Below are experts of layer 7 (counted from 0) of a mixture-of-experts language model. Rows are named router (the router's row for the expert), up (a neuron's input weights, with its number) and show model dimensions 0-191. Each number is 500 + 25 x the weight over its row's rms, rounded and kept within 0 to 999. Numbers have three digits each.
After each expert's rows: a language model's description of what the expert responds to; "comes after" lists some tokens at least twice as common just before its tokens as in all text. This comes from a sample of Wikipedia text that the model never trained on. Tokens count by the router's weight.

# expert 11
router:505493524434512487490466490486568465523479520505497467532521511501498449528537523481496489464459522508488514472505462496485487484477508470483518503503518446449510486445520523518502477443498505495525469492542470499494492513515466475501481503497489515508549495492493542486498507517545478479486466483508459520489525517563459487481480456459489533516512449518511459536507523518499526491466502531499446521503510550497469495505505552533480525497521492498487499534492481491481477460464532519501482472469499528463505482531493486505480486532515469496510505524508485498528534472493516479
up24:478487511538503478497480453489501502483527508507534500535481526476463512527483515531529461489488529500516531513542498492466489464463500520504512492512517548529510459504482469501488520506519494489553559453525514503504489503557477479504486496487521461498571509482478496478483473516506499519518499516502486441532531526473489519542541500480532525481492518529483514497507483505524490484506509436561500550507532470490508473493497494510535576528494481477490541541508502517479496546477489491479540521535524457497527488492482547498516509531496537522533514499515512497502517521480496472
up25:460489470496538499480455496532495521544501520511458492485551508478503465491499492511516485500449533482469493537548494480494487537471474450480505481505519516503493519527469523497487483534495513457536510502542527515508509525490468503496468475473525479535483473502496538520499511482454491486507503550513532474515554467530475495479496477518489494506481544556500512474502495497497481476539476492500495495501505471415500454480501480529500487496461462505502504493456486525450493506482520499517514458437515517498512511527493488533475517474537539486482511496538534493483528450517507480
up26:510477484528490507474508468466467515475503518512508501496502469514552494497488468493478516521489468556444512520531508549493551518440477540459516516478511500514501472518490482501486510471514466535478525467492486512488506479518491480478470492480532474516496512476506461498506497525529502545501503478521472504464539539532464494473519483514517445505503528491490481478512505515518475509487519484511489502513463493470485509502480451457444499460467545518495496475496531552477539490491528534564472520507501493494498511487476521494518494520501464497543492525545550534534451520517506534
up27:506504485499485541517520471518526452516475465518529499526460472498560483483467488465524487469509499536507588464510548464527510527510496513488494505498540474461463502498512508507505484496493491541489522535499512446504420481522517493467514530510475524514487502502479466516533505498500461501497505491470520493482483495511480523485514503483502524508501501468491493481504515471503548544524536508455475491510464499498520515531497500490527477496494512464521487477476467473493501517498507460492473492571478489523539489524514504565494492514524459468519496544516480512571511511492513476
up28:517536488506481520525467491501557510515523488510479529496494489453514499490499516515520519506475513475509552448461501532472498509538476440457447484475510497482548472477515517519525463500450475475465426522484536519509473483496503501517520480539505504519473507470531465479491502470478495494487482484506507518526512484511507523530469504532544525506484536518489553507540518505555504494493523478478479530490499525529501483548552492517499488510492473498496495537499482504500512499536496439511481510486504505548490469524500471492516472500480515505532520511446482471438460503484501500
up29:510474493517503516472535526510539486499482514484490533469504491513508488511495463520483504484493512469469451506477488505443465499503494458491483479524520515500475545455518467505463508518473487536471490441452517496514484479501528526478536521505492494504512464533502510491498512519483508479530489530515449481537511556514482500520471482492517505452502523528495522502489484492473494507496538513531499464471514525480471522519497456501484500482495445512508543519494478472525463465506478493530516474463467482510499508511431509466548478470530504507479475472537465528534453510526507424
Verb stems before an -ed or -ing ending, such as re-port-ed, include-d, con-struction, reduc-ed, and whole verbs like describe, used, announced.
comes after: " re", " was", " con", " pro", " to", " also"

# expert 10
router:448473506494518452500491498470511504497481490479531459502473480527471492512567518495490515504539509486495523437497499475507506490506440507443525486533486500536487498503459507504560447483503484487553491495491498508503500513461487533514475468489528477533486500495489499492504484439506535488552486491466491522535514500505471471506524480520481512529500441525511451485509534524496486521479511483463529482551496520515503500508503484502528496537539440465511525500506476522483458487528463513454495531467513543470474519545487494525481501503496470508495505502532505463478483490500499476
up0:495513508488457516524506487498485477498539528546482524485500513506458473531496448489493498470508482512501509515453539510490500467503562484514485539468542497465519524492468487509481493501475504504462490440519499492479516478506491469513494560462444456525504536504534491515509573476519526526465515458532504478530528508489524452483508518547490521490452480482455497486516533552489469473524506499506488453509526473485490461531517504466467493480517556525452512509505489478456495512483494476501496483519499491464478491502507531475514501477486484513532513514510503475486507482471519494
up1:464417519461510505499447449451509467494479528505515483485494445498482482498551506492470502489534454516522553529471519495514532521498485503533506540477518500553519505508493492475523461488496497485496507500470494488501495486484521510523523511491442543511476511552474484501525497481481486503501481498527525519502468488494462423550519504482492488511473458541512484526539499459491517526498457508468485492498529502514505516459502508478510489475475479497508526529484488578498513501493510523492493485519481539526518471462513545496532488509504518474515495526521472505507510534498484492
up2:503513507483499503495516495495432433516508500426528509464503531529538479509541494481484528521504499481510522510504519543459483468485500474483471462501535530510500453488444490523483478497480505527563493475512485480486470496523555520492495487503506490557489520459456489488498500490446481421515550486513489510506471501504507470516509481532501500531495494481554457486476486524508495492466480479494474466542527493481474512478494494503499469491505485507512475504509464521434467470523509503502510493477512495474524433524523500528487515503516495518494495488488491472492502490494491543
up3:509483505465529507502438494473494512475500498503468491519473452515506509495518495462507524522511487519504455467534493502529548515513495541486497489488526483517524534524528507449501535504546440442515516510527475508551480513509500538532491474517521522499465533513511465471524552509455480481489498537517516515499497537566498558491527487498561469476482551487507505484489536487530496545519519493489518513505513548500490487490507486529517524544494486520490431502479501512454482461480523519491483522490500493499516518452505473494490544511503513519499497493531512521496480515475514516
up4:510474490469487463480513490454493480493501532501512493501477507499504533523498501557491537511491487473528506554505435509486505500499472506494501469514498520507512469489488505488540546518481527504429542533495503470532516489524518504450496544462475513539539496468515530507505471517515490497512506502495496528475485533478446493514511502506515522529489504459491533517531544487453486511512515446523502526507519472500503561505502456469535473512535494473509470550527454492448503439503509455455509503489501474487462473475527483505496521484488510515498518453503500506472505499463508520
up5:512527544488502469450506564479485485489494504503525496449496496497512500533469497451505514500487555500487497466487575490479508477542492485480486477511506496500502507515496509521483508488504476495450514508558561487494532531485509479515472518515504523471502477495497485509530547464474505491533509475468479552509475554485509497512510495486517519509508494521489517486515470527490549518493488481541488502474506550524471474496472515497470474523525443511495501455534477528447506500510519585457468507473520472514517524518516472520533512487537495469475504461525498481506507507486517500
The word the after prepositions like of, in, to, plus other determiners such as its, this, their, each.
comes after: " of", " in", " to", " at", " on", " for"

# expert 37
router:493493487490507475484483492520557479526491517471494444513525484536493475483507520534507471506538539466471519521499539502493504483477469476525500482515543498520466494498463507511533497458501503538473477490474524477524473499521453484500511478467513504491557475484483535520519497516551492490524534490515517573494458494511447483461493480456500535507486461552483466490550545528547507508489497485471468506489479531537500478482513530510496493495503489468500537524504477543486451505472497478463502522494506497462484502486485504479526504503534516503492553532494494550463503516496520468
up0:506481545513469497499546499518478488529486455486486504506502504500504480498501446498516531539498467552490520500494489520557520546486478522480490467542558478513470513548468516511551504499476472514476514500519520480457519501492483477507539507511477560521454535462523527476503511540497501533484504452496470554470535526502504501507560470490474554516497492534498463482506484527495486492497489510493501561539510515544478479532473476489497501472504497464522501517487463532504552504507513497469490502505502516468493503467504480492536499473482533490519488550518477499491495482478511521
up1:486524521492507506530475475493477410496530493553530508513457518530480514506496508512514477508534457528468497505502526487475516514502496525489522525493475516507479484526535473540497484486468486508538535460511482483473505482521501496485507524488502451471514495496467482494495522521438509497477463515478453509531450493498481501499424462462472516485510531511562491507521480467536535502508488509497536495471481503491513521542506490480530495533459493474508517492527482544500486532511464474473491514511550480453509514531543495474518489471529479512476433506488509511477490516507517496
up2:486483537540497541563457498482509464507495473447506489488476474530473466511492539481524529486466507439537478504472458522477501523463510522526489503500510542517489483515500509514494519494516493496475538446554510462444496522514487484505475457511512496516514497503479519503465489473519475509500512496528486479518475523472491505508464505474491496504487463498545519493451449480525505484533471490489533509506526515489510470515458494510522488490536496542543482498494482493474510518510509476537506488454483456456484486521532502522482517537552527491501548519505500536479534531499459463
up3:502487513493501439503471549547531513480450508508496532546531449519506520501538494540517523495504515479523518498503530478467464462508519519486493489496503486506476516480512486544554497548466472514477481474476492505525508481548505543482508528468555487519537492472519526504530461507508492485506532501515526539502471491523496454463496490516472474521516490493507478467543496502497512497495519482467481469509511513519466464542483484449498471496494444474492538495512461490479515498509445471495514541540525471500532519496510525509459489530513449480506520523473521518492474468496479491
up4:489461458504485517490495489500502481483516505504464484525524544502492477514497539516489496496516538491512509468458507499463465496520518532539547438470486470541465502532517511472556489514512535519471500493518511516507450520499510479524493489521496515492511492559497493532484530447550466496538479532481495488521477506459462478496512478473489533494535481516535494510515540533486512487490484489505463485485463502536509514510493476486473498531501518496512520499490537507547525485509515481511504507417462500484447472511554496458549508504534507502484468472470459526478499472491521491
up5:519501501487513490473512490493532478537471488511484456498535489516541508471480506531504518456500498474509503457514510511443475483490484507507465478520525458478542472482512506535495544486541472520494488468466501512536475520523523518550510503510496555532524478441468511426504480525470481493524473484499456506501475501496478514473522475444519463538529545544461513511541528496524492531511491500502534503501486492493507509527483504468516489495516506505516514540489489487515518537510473480481501542503496519552509515548450480528501522464515516544523537474511488527499522502547496508
Forms of be and have after a subject or relative pronoun, such as was, is, were, has been, had, would.
comes after: ",", " It", " it", " he", " which", " He"

# expert 25
router:480460543495549462489507505501491453507474492466447477517474499476506518515548505533513484508494495487480509497553519482476529483504515482498484468520517522492512512496523516503515463486470519478515516540469515490513541525501461492504508524504486508534501496549492501489525486515494514487508475497453474530495507574514490485455505479455540509511495481559489510556511498521559522503471511483479488530514479497512453493545496518516488494505528440448470518472494519498476468502531520501533460484512507518521473538493491569538504495515494468465514470497489476465513514486512548488
up5:504532496425484458476495494466532533500495479495513492476483536505485486538502479496473467496545503476493472499538433522510467513542457462494474508540499482499505459507509468514508507506477487499499494553467481532509511513514479491556484463464504506465472487551494527524497497496476470475546501507528523511489514540518535503469531480528512526510517517480470469504478511536466497568535508493478519514499520453504494533553519532516506486476507468475514495470546510548502489542467503502530474520481461482540491466476506490502515463521496504492490485521514476496493502475519475513
up6:496519494462516426507473502465536525496478518465497472491494511478464505471498550533460467508448496540540487522506562537529499500528503498492497499463528486546470483460501512526499514501537508478485539495524480531466461528527438516508518501497513480516498473464512530505502495510468465482494476477515488495505491525486505495515463476498535515461538480489506500462477489471500525487493484489503487468512478475515537476496476509505488543524535503498526495459495528480513466457565474513466475492498531535535473454508502474507475513507466504520494504556497502523493551496496517527
up7:473526464482547467513489476483487504494530528472484481500482468473454498508525448518483498492483501457415464518512496474518507540490492516497498476530489568540561501492514478492509490508458490508474512523466494523510508471466532519535485483488547544540506507506502471487475522486535536550534479489503547516498510501523554478490528516514530454502428503500496490497481523501511522525506530495467479528494479460515502479522520527494493498506475485503529488468497538505503524492503575501493525490487473478476523464495511515529494500500521530472501479520497502527482538516497482493
up8:503481489495506513518483486505529508512475472484499488484459553507470486480488494534525536478494530502524535515548500489563526517536511444461471548503503496482482499481518553482502493498507453503518485491510497512481476501487460484492488517483475542537480446486488493492465501482480506446497497503487526491493506531494501550485492472514474454496482491533484519472543499504523500536464507490494513490463506495505496525489491496492515490469548515514522528488489557570541560476500470501518509509456528493534506512526463464530525496498512472461493517475483548505476447516518544523
up9:487529480488503501529520485465455531488461524535489479544484505482509557492520515499453474496493459492528509492512510483505557481469492504495514545508512510498457462501488503536508497478532488522489473523504469526480472513470525520527512498463441539536490458473495509522532509494508530522521522480520535512476445562467517520493512544483516505519466483485498481521445491508509501519494522528462458467477492486557521474544461477554458489474513493494494521529516516508488512472472456527507507489471510491529468504516491551488507520505499518461459513493482506465493509494521494481
up10:499500484498510546492490499456511445534470517501449508487515506512541501492541502512506480525523524502498558512497518501478509490539526463547499536501474464504513491515504477478485449502497501519477480489477473511491503501515524491481523531535510511485517495551444533446533510506495454481506522512483448514489485533488480492483471482542501506515429504498483496478545480497508556482546486513476556501515522498474513491486497516528506493489482538477470535463517494499500525491496530517534497448486504511458506519490474505511592494510454503495542500503484453503525516499496494507
First names or their opening pieces, often after a table bar or country code in sports and election tables, such as Ma(tthew), F(reya), Michael, David.
comes after: " |", "-", ":", "|", ",", ";"

# expert 38
router:459488544506528461469519500447507456512452510501447461469476513481497518515540483532493511486531485510495495516514514475466524510477511496496511479487537534503492505496499467501503480457498512508493477544430520514512503562524507486500480550484510516527510524561519540464522504490512524470487511505502477506468481523511453448495510477486558497505489493568465451508500501525505500479490507497470537491529493489524506517535490506526512495515527469506520510474493516511473461492520463495538501524476505485516489533494488568514527490503489470450538492515456487494491497503530532523
up0:477497551501525449571488506542534491490514510548483504499453492519526517547499504499506531524483499497485489501506520570469505500520521484496481520518503452511530470490523504500505495521510487506532495501525456473505498488508548497509526470492549522527520477445512543546546498454478533452517501476529500457516501461497479487548491523466505483461464489504478441491472533519492479479498455498516501520487507470521511500463497512535544483529500515520505484527507509478481482499515513477504484521515445497531447479482482547503488498514489457482499501480470468513514488518483498499
up1:520516513463508539501502544440496466549512508492484484516495536497445517475508481481476480526537501478488517524546544496509474485462500493470468492526538537527510533465461485490467473499509480479486521524508510422493559486500537480510497515485528495526494532540499505481495549502497519514468490474536516518502468495517488493487509484483509503513488479472548499498464445517489499488481556526456539471479503489502510498516482517512511535464482528511470468508488537524468463498473506510501465512487559498488514514496485525486513511464506495513523481526463527498493480554526514545
up2:529500508487516539516516439497509515557523499531495444551442511482519519533547531503490473500496462496490493545535472507484543509463487513488450485526503523547516470559512493520504485504499529475503504536522485471480491507487503512520490483482458492507473438514537555520502508523468481507527502473488493495492513527516489495486487463471529489495494520507507494543526480503516504519524463481520525439480484492511496516512522519494479473467500501454505491490537514486450523493518499491539521474461496477512477462465506450531520488483454527546503520476536516484514506469505496496
up3:494529522470493491503475504520523469481483520548503505505518485503510510564506498481514472499517479494501469483471477496529510495482496479497453457477526484486487519470492500506471504502472521453512506466505488449534529468485480501512478492543534524480565493515556567519487512502476510499521481497483484513441507498490479509483505541472484499472519454540498512487521541469487486533519465510498483504502509488509497514489530445472544522464455520488510488475488497487500515494501513508456523486489558443430496490456481542446512491516467535496529491515502524527492520514487528477
up4:518529493491487485504503527479477476487510532498513506484490510501498516509488556538521473514492500445486511517518539545518508526526512550493526484517489488527525475499469500481524507490544487499481520514540516451487468477500483474515494494483489460497470509519487487486455459471478495521491518468540519456495525480507523498498470505503525490462499485490518518487506537531501570496484472477458505539485523507527522479533533496517439480457484527554501489519499491491490527508518537477454448510527499500501470485500549473527488530561476567507489506544514502520465460483467508467
up5:457490485517490525474504496524518518522515501521516491500516488513518519477474497493452447535470520503494499512485482528505493524502544518537495480487495533557481510473510494491528499523475517504480526504489535489530439511479495549519501496500464506501525495508462488482515482492525499507460518514476463545514506516513455437534488500512511508570514540499488481507533535488460448484507511499474490535497502496504479502519528475486524522485481543479511522451494486516437533543453535506523499519503514473502472543506535499513504487485535483558466500511488477453531473442486533479
Capitalized words or first letters beginning proper names, often directional or national terms after the, such as North, East, New, Royal.
comes after: " the", " The", "The", " of", ",", " in"

# expert 30
router:466486504516561484500510469468505486512451495473467472472463475467503544493543514501504560505515516486484550505501511486494517505480480517494483518532476484473525512517493465470487435504492517518527497536474495507492538498487469470519483483502505509492537487552476481507487532444515515469496552494462478533505507517555490467449466515504512535505523464507536494493497526492522505475482541528488482483488483505533456466499529484516482496489470488453470511534501448521454492489496471514533503466491547505488493456509436522525511492495490486490518515500512503477513498450520521507
up4:474516548500538524483481486496539519516490528481485468493495464482480520494455500488524569480494537544579503515482480474468507478492501519498490494552527535500499486517487522496487524514518518523512538520528509479515496464504488472536503510424491505508475457496526482487535501471470525491514498512501456513504480479499522496486534490509513502506473512495508514479507540496507450473513527570477483520547461518508509482485521498550485522467483513485474524519495491551473472499488498465523511501496483518550501500540480496527458500502484500537457513471545501553469504500544498491
up5:517479506524508473492478461531500491539518542452532496488499506499534551489480521515521500498528554484519498487516553468508453506504477492495513544488476544496498512484611480486509459509490551485502463546544466521538496485534475498513517466544500494510462495471537504521478533521497486499497515519531505484527468496462472500485482519492525524498486470532485485522462492487513510495497510483495481524499554495512519478517527496500483503497464472453508476523526528532490501498471486483470511449490526528448493527496498470489497465511479460484472479488464508494523500532483497489
up6:490474512530481515504484484466507501512473461516480502528512495515537507482447484537517492498437511538517473476493511522535488533505551503486503486492512475505487503506505504472506509478538489503462492475473514492461510478498506465469505492526498472477514525509504514481480476506505502503462528496467521528456520492542529512514550481504518513477505506521533496497500483462541513530460539472457455549501475527464497445515462489486491490457504530494458453485508508431477518511485493475498529500509485522477456491471500528512481468505458503489468523482450515538464502526518511578
up7:489479476510493547492488472488491481506439504469519468475457504486515514492451573464495515531493493530487499511518476517479500516493487495480495490511462475496479519493469509492483517508491500502503510509530485523474537535511489473559458535463522462514471519457477498511539463519446492486474488527541485461508493473528527497535498463488492503466527522524508502506504497487506553525476490523531488482534527512528512483440512510463510514490458502504522511467469503482492541493550510513533452500484462473479526473482510499487464551460472529518520474544539478511491467473497485495
up8:524514501481497538459515527506489487504490482485467503451513494492549504464530480450495509476507488538501509452462486501510497485456484499468504568495488465469505495511495480495504477483504517493504487477480520539530538522504469509532492488499511477498549510512525472494489496536502496520460467490503522527468515530495426529519487462520470476492481479502527473493520485478508532506486476498470519492533510505485420480486469488481552486460501465455509499516488508551521513536463496498444551493486495511433485491492491552509516483507486509462479525512528503516527499472487540514
up9:526490500505491520463439482453488466470480471487459475537538502504544526523509511515466519520518470510543516506489459492486499471486499487476483553527496473478510493456495500469539511499519521534460515482509475500553497520488487491499530495518479507543513478501499481510493503506519496525423500488512489534523491528494489526525470549486518512506530508470510503512526510502516505539492521504500538492530415448474480519510500513475524503559520467515489494459520469491520497556503494505507508496473470466501499489509513448460460518497507544544506489495499442507471488491487489514
Word-ending pieces like -ity, -ship, -k, plus of, in, after -or/-er stems, in politics, institutions and taxonomy.
comes after: "or", "er", "ar", "r", "bor", "tor"

# expert 21
router:516473543490515479485546482510511504502450519462523459475437540549513510529504505543504494484526495520477507482527526515477509517498489524507502468511558516527488504494483524484499465484484464498501534512510507519515528499460476485547451502473508519502475519514507520504509485468496517498504515481474473506472532503514503477504522485510550499541510483540485501461526529498515516482476480497448497499472510518518493471546522503474478442512506501478519533559499480528502445485512503501511438480514526520446491503481495551525466490526473539490524531519477537525523451527521484539
up0:485438474402494534512515505526534472484506508517536477527474531526480525509471468505539483523525501457506514530454495486488510470511511503434477517550520504527513509503474487456544488522520481455502523481502454534522524499494480439534490505470493467505484518517481477507553456444483502534506493514503495479512494503552511479522496501524482495520518560512513516519507500476539493483526516490504496505480495534506502506507518528476478478481487496527466513532496548493489506549479517505488520475509488483540516507494481503542492491508487536548495504484473461465503495505513517489
up1:512491491454496489523507547487478528485474566509523507480481478510507516513537523522491498502486472527512493464483516513502505463494450483540551465497487487490474475517504486520552473490490514531498466491527457516548510491496494486538456490564486478536514500496541495487502529533504476529494530473528549462504522509478503498527505491480499478477493517513470508458487494553497474539423510547492500512512490528486465514502520494506510520518459494474508500452518476467480464506486512556522472507508544535498522491474475527488491458495481503478482544514530491512539494473504529463
up2:542539524503486488502522465473506466516514513539530504503508486499493509496495578507456501526505468435531453497541499504483468529511511522494475486461522504481508494525545490497518537539471513519484484486488508521534499500483480462514485483510486521489516511480464506446482520544477487458532539450551486503530541513539495467529498485453526476536526513441542468503469519470546498489493492469537515535469507493483512494535521508531487525507519512515513506534495492496471458547519486509477500491490507468505503495467495550503496448493530480503498499502533514504529490522513506488
up3:477522554464486461487459492543547536516525481516499519543466460507493454524521501517501543500509462489525498505491454497514470526494512499514515504497497485482492479543486497485498511417507487517551497508509519455518518508528538518485463510556482507481485508498484510514491517480516438509465532507475509499489517481503461504539506487502455521499523499515533491499528514526485462508452535514463484521478506502509537538479527556544499501476542486494491495505468484478508515493471519531479495501510576487501539496455477464478542499524490489520494523532500474473482493485514492511
up4:504505484478525488495535511536501535463475516477517532546518518478548512503502525495510519485461490485431515491491478508533495528525472541483519518522510518507471524506551544469508490539493504495482504511539486476505486492464519549510449504518493502513502429514490493485519496507474500497489496478474550508476527532517471528490504523435564468536492503499509508493473484513526525482492510497480499482479515456478473520509546534545529438446523491518477427500485492505505502485454526504510519503497534502519491489527480519499502492538512542492485514530512503490498465484545515506
up5:477506532493506537488474477499499510558491536585486438477520474489481494527491539505516501454507471509503463473459530539474472476483527492474487514499491477501460501478484524533481506477500474536503501500538488466558481492552481539476493565493500496473500462497510526483487493506483518490488492465474551494483508501511544518438518499514479552498474506512509492478485487517523521501464492546475465488457507503511499454539524518532491492516541488497528498517517481547490518503521525480502492475493475527466527491491457493517485494471513510503508519509493474514521496493508433506
Conjunctions and articles joining list items or phrases in running prose, such as and, or, a, but, including, plus commas within lists.
comes after: ",", "s", " and", "ing", " with", " of"

# expert 28
router:496449544496544482552502507504538482504489556497517490523484479509476532483514453504525508525519501530511490458523469539473522497490508513489497470520498507497501477506494515481517471463541466477516510521497464461551495531492475463517471462462522496510524481499448531507477496465525519468501530495462492501510519516503515513469516501513531529487534496574467492524545472497550539515504499467487526515528507554481526477477510531513465479545511528460472498519493473509471487460508477517514487483510477532518482490518506521546497481533506459477485474543477504491477501477527515533
up0:503463434503518500497518500504505509500474508482464529428482483497500486516487508469479538450504523486489481428479453517478519478509518475490531509480493504514512516498495536476507514492514452456511527502480558488569485472509514517524502515491500487448515499510509492529513538479489512520505546530518513519496487491453490493503524489498503467487497505506518504458455438459460502531484530461558483493501485545529506469520499460462486506526531506472514486524514554500507515493507480527528533499483468466473486492505517494472511525492455502511543459499485505523519483505486471473
up1:440459489492479496502488486511502483469529498477500547478528507493543505518500553516547485535508504518501520441527479518508464495503487498518494487503529474498527459476515478517544509505495522490528543501534498481463530483468501507460463537489499530488483484475507485554515514504504499532499478477507487528494479503540498503520489458505490569524471440519470520501546506517477510548518500475530458515474462483533468469510509529485468478497475498478495506525476509440520497509487496500499509490509476492482549550447486511506526495532517481464449506498498486459506500458500541488
up2:479468487468544509487503494501472521506470518490514523553487553492528465486502457554478513554491511481527484478491461528462463527497529496485537515516514508497492491511487530481505526458492445485505459483495527459488500515432540469513481507519472471545472493539529516512509480447515509505524482520530493514485481428529516506453498503512501452482503514507552475519508480487514479510496548476499464455522519530521504494512476500477504534502463502521501491473469536471484477513514533497524515534487516501502515490490519506496496513440545518512488512498493505514475518450487524482
up3:479468517509461495498456523500523520475477480500504559485488496517449475512481516505558477513492473527493503508485514524491532547486474543504466472495477501502480471505528555521487514471521481529479470497522479496522487524495507507507536472468502489463463537526475525467488541542481526545469488479481471494485502520506482492492521548523535569496451488513551495496464488533529477525505500511521500504499488528524491481507471509487520524531466502538498479449524495477488511513453497482507536448505520485519496455476499530475521505508538495509510470438542483479535523502494507485
up4:470480491494465527471544535510467519454500465490515488502498502511476482504481468489447530532543504486524506532498500490490505515498500471525575549467504488471501484516475523457493512483531497500488498513504481500471472543523499500509463521511527482549489517463479517495469489508467515479486502505491527480483558497495476463486485500518581490533509544469470470486510461465527518503507534477525453496479528511484480482494475531518507501520536504492475498465471469513464465513515535529455543466470516511522493497490476527516451490502498508531462546526503514484484516505469471520
up5:497482493532537547500504481531499486531513505517508507510491492519508510509513482518530512471479497506452488508545524509477515476495493516485506524473477517465470468496507495536448503546532506501475528517540501471487507504492531503492484482465524545548497524499510534518507473498487531519477537542547499440489482492521441441525553562480500545544526505514494490496515471441529501482476485493513475468461532497514528487483486509478505495518485472511541464494473481496488506527523505526463525521487525503496460502513570560469469493464513508521504496498482480507496486503474534486
First pieces of words after an opening quote, parenthesis, or prefix like un- or non-, such as un-h-appy, (U)TV, non-d-airy, In.
comes after: " (", " \"", " un", " dis", " as", " Un"

# expert 29
router:447486519470509467512462505462503490491496552428471497494456511551487482516525492507485522504522507478486505485520526496474510519466507490533489493535526496507526505525552486475499521474496506506480536550513496492504480491512521524499484451520470516523479447498468495501505494484490512509483471515502498519476528523512465448514499512486500510511500454574492490507513507516508544514451514525479458476500508510506531479539466494485516498563492522495458471491451519538476482482538477494456484524471499469485505464504506509528508483536529477493472566472515543507502486524503528456
up0:443521505472477510428470482503490495506482524533496534482506502537496529529496482494502498465519482508502482467536512507478489528461491507503502479487477508517500495527488475478504500468515497507514559473554491493502523479522563577492518507493480518536490487491549486457505507492494493469479470482508517505461516520496459466489515498507489520497516546511488501504526454484560522475505548514497491490495473515474513529473516500503543448506477525508499473492533490543469500542540495536501458482532517521462510471525466529496548512505531478483477474522504521522443485526494468518
up1:507515485480501502511470519481507467530491559496529541451568500519481460516477514518500604489508517531520479490490550515499442460469508501523533519548524519524521506477504545522491492506529464507466525476492477533521493464493498519499508476544528500468541483497513479492510484489489523493503453509511518461506516493518513514465511508492529543547496528477479480497451509513494490486455490482487508559512485480487496462514486469487516546505475492514530488489528488537493491500503477479523506493531515525512489515535477497486491501496501511458505562509508554488522504526477490503
up2:525476505526497524530516492472554516458479501496472481461455472529491460550513515495513540476536478489498523500498517509534530491505489510444510538504502495544477501497530501493507494533415492531506476517453499491518504485492488516502539481493474504488541505526497503494502536508478477504508475544523490514491510542495459516482526508512509521531500509480514457589504528511478491478528527508487485476505480487489511497541510490521511511520485504455513489492510553495480520505470439522450488507439495472500514513513498477514475501512511554513478502461502510428493493478485535481
up3:490485508508481504501487479503509527522512489457537486501501508513501483549538494456511503498524483506464521525445526559479537514500487479483459517490508510508475493490507506485475493507511464494493507475521544507506506514463460473512491489507490430513528509508495524458479502476498496542480514529489492510508508521443505523521477542499511495500487544504459503515527487521469492532476512512479502491502478523526519513479523513517477496518503506512525493555509483467494490494506537488506482464513510480495499524504514475456591502476502560483507561491522521448436460495555501428
up4:514491556517497472498455526500486512519495486531512491494490501502476477537496486459502479514512502506499501515472487487469479509506507516500490514548474532486443513526478504510507484509510524560496518496509481522518496549507505520492469502487505485487492481491495513505497453512509490506493507518462557547507446500484488496436524491540476527484569516543501532526545481495486497475491494508514480529540512545454599458497478480480449491526517515510549496541466514472508506497496503477480475506459493499512499495527505525504492479480493467510490518542546526501482486493514564474
up5:526530521529510517485524437473502467489508505516491506509496444524481506487489473532493547530501517486488473496523473492538467505477467513513513509487483507487538529498533518480495523434462525472484467494508493475484520530472509492544492515499480499523524521515501529501496473512539520479515500459515502484535519487498465469533485485525462496480502479504534514519498505498509514505480508530459503464539469467500503522500494486484451497522527574477517518553460485461481487524528491538465493461470508505539481473458481505500549473444504543535511510476503564506475508483507518471
Line breaks after article titles and paragraphs, section heading markers ==, ===, and sentence openers after a break, such as However, On.
comes after: "\n", ".", "==", "===", " =", " =="

# expert 14
router:476486522493510475540516481478481479526481516478516474490514511514511501483498498470506495525480550476504486449526479488454553503487479494499566514520511531463492436485517463502511535441490473503502517492541517514500504540559465519472453505526547477490548511572492516497519528473513481491529478510515485527503496485476466477464518494524558487505504473513468503508506488520538514447458514488478502511518489487524526465514480563482465495496518506488516532512457513507496461489536488477521483486472487474511513498533473480518466481483483495478492547496458513480501499516513500515
up1:463507486505565511491517509452495490550483468479509493490474533527503517524503478529495481578529502478486504487491478508488534491530496466484451490516527514539497530503499508475499476483498480530507506546464499512527516533524473487507517512561510474535524514517512515508509531506495535547508511552514538517493517481500526493506503512431528505494513527512464500480513495510510466472514420521464515515485490493480509532520488486476513507492496444493498515486432502497511465468455506526521487466506518511512498463502497483508484508524464491508467503490458551499514564518522514470
up2:507501488494486527496496522491506504496508521456498522450502469520505495510527474463479486512468475510507518499489482469503492481442468439479510513526482486489516460514495491498509516482467477514484493473511502489477508506497477526521519524477521485506449463513511479492422466542448504457558491512484480473519525488540505530497498519476509494525508505490491529484515544489495502496455521497508466493524492467442528479472493492506549502520464476491501527503476540494510477531535511515505460490514474465510514471554445520541507451518544466485532568522505522532467483496519491475
up3:501538475500555530497510470468493465491517518466501490548491493499484514493478513499496457513562510509489493535511517482554486490480497484508518464524498498497546440471501480514488495481525514511548533476517534492515482491534493521495495534482570461531510508511509519495524494482518511492480515490470482471483526491531489474490528533499494493506492511550483516519496456497448521524490503501518496482506538451547481500497489489503500485495512508479530523498481549512468503473520555536580506463484574507483513495516479466539450507461502502490508506503505466491477549508508522523
up4:482489515521504481513512474464514467508529502476473487463498529546523495476489470557511498522471502469509478448489491532544515509480506475499555494503571511487518533488556480519509478509511489481521512494494506510466507469517549493493496486520496557480523520484515507492498481509527524511491500534496508457473539517546529511520496510444449537503475503484481484469494468501498508469469515504524517487557530489444452541480471501517502501490449531526504508466513488509520486472478502462560525453519504493468482472493515517517496493474476484492546487488454501506532486530479510495
up5:509487529490480503524525497509528477459516528498513480447535500524500437513490472503507538497512530494492456460493479505466499516536445507520557530493484533493485462502519504521475488542484499532508473521504548542530511491516455517457487500525477495467476495493535493471556519521548523492507452525467498500493514531529456514482453481477512525481538483534478521504454518484527546481516479534525497508498513447459519530513516536521461507535493533555487469527503498494512477476480492510512486495488521490479517507490485467463517517505535476503485478475499489479471508499469520494
up6:532495476480508478512538500493496503501499475496504515488463504464481526528543488501526526542508481504467502528450521569465490447487547490525493511500505502506464522459534460518528467486525477511553506461504485492501500447489499484540491491489509506535477494513510465516502517498518458467515501524493505571527497513474528473499557496509511487498471515519447511471484488495455484487459482516538493488478506484516511490471488490462515510469537506510549532475475458496499462443473493471530504499484486485488501459503484505491492452514494518531464533497513459497481463454475516485
A standalone space token, often after was or they in biographies, or before a word that follows as pieces.
comes after: " the", " a", " was", " and", " to", " is"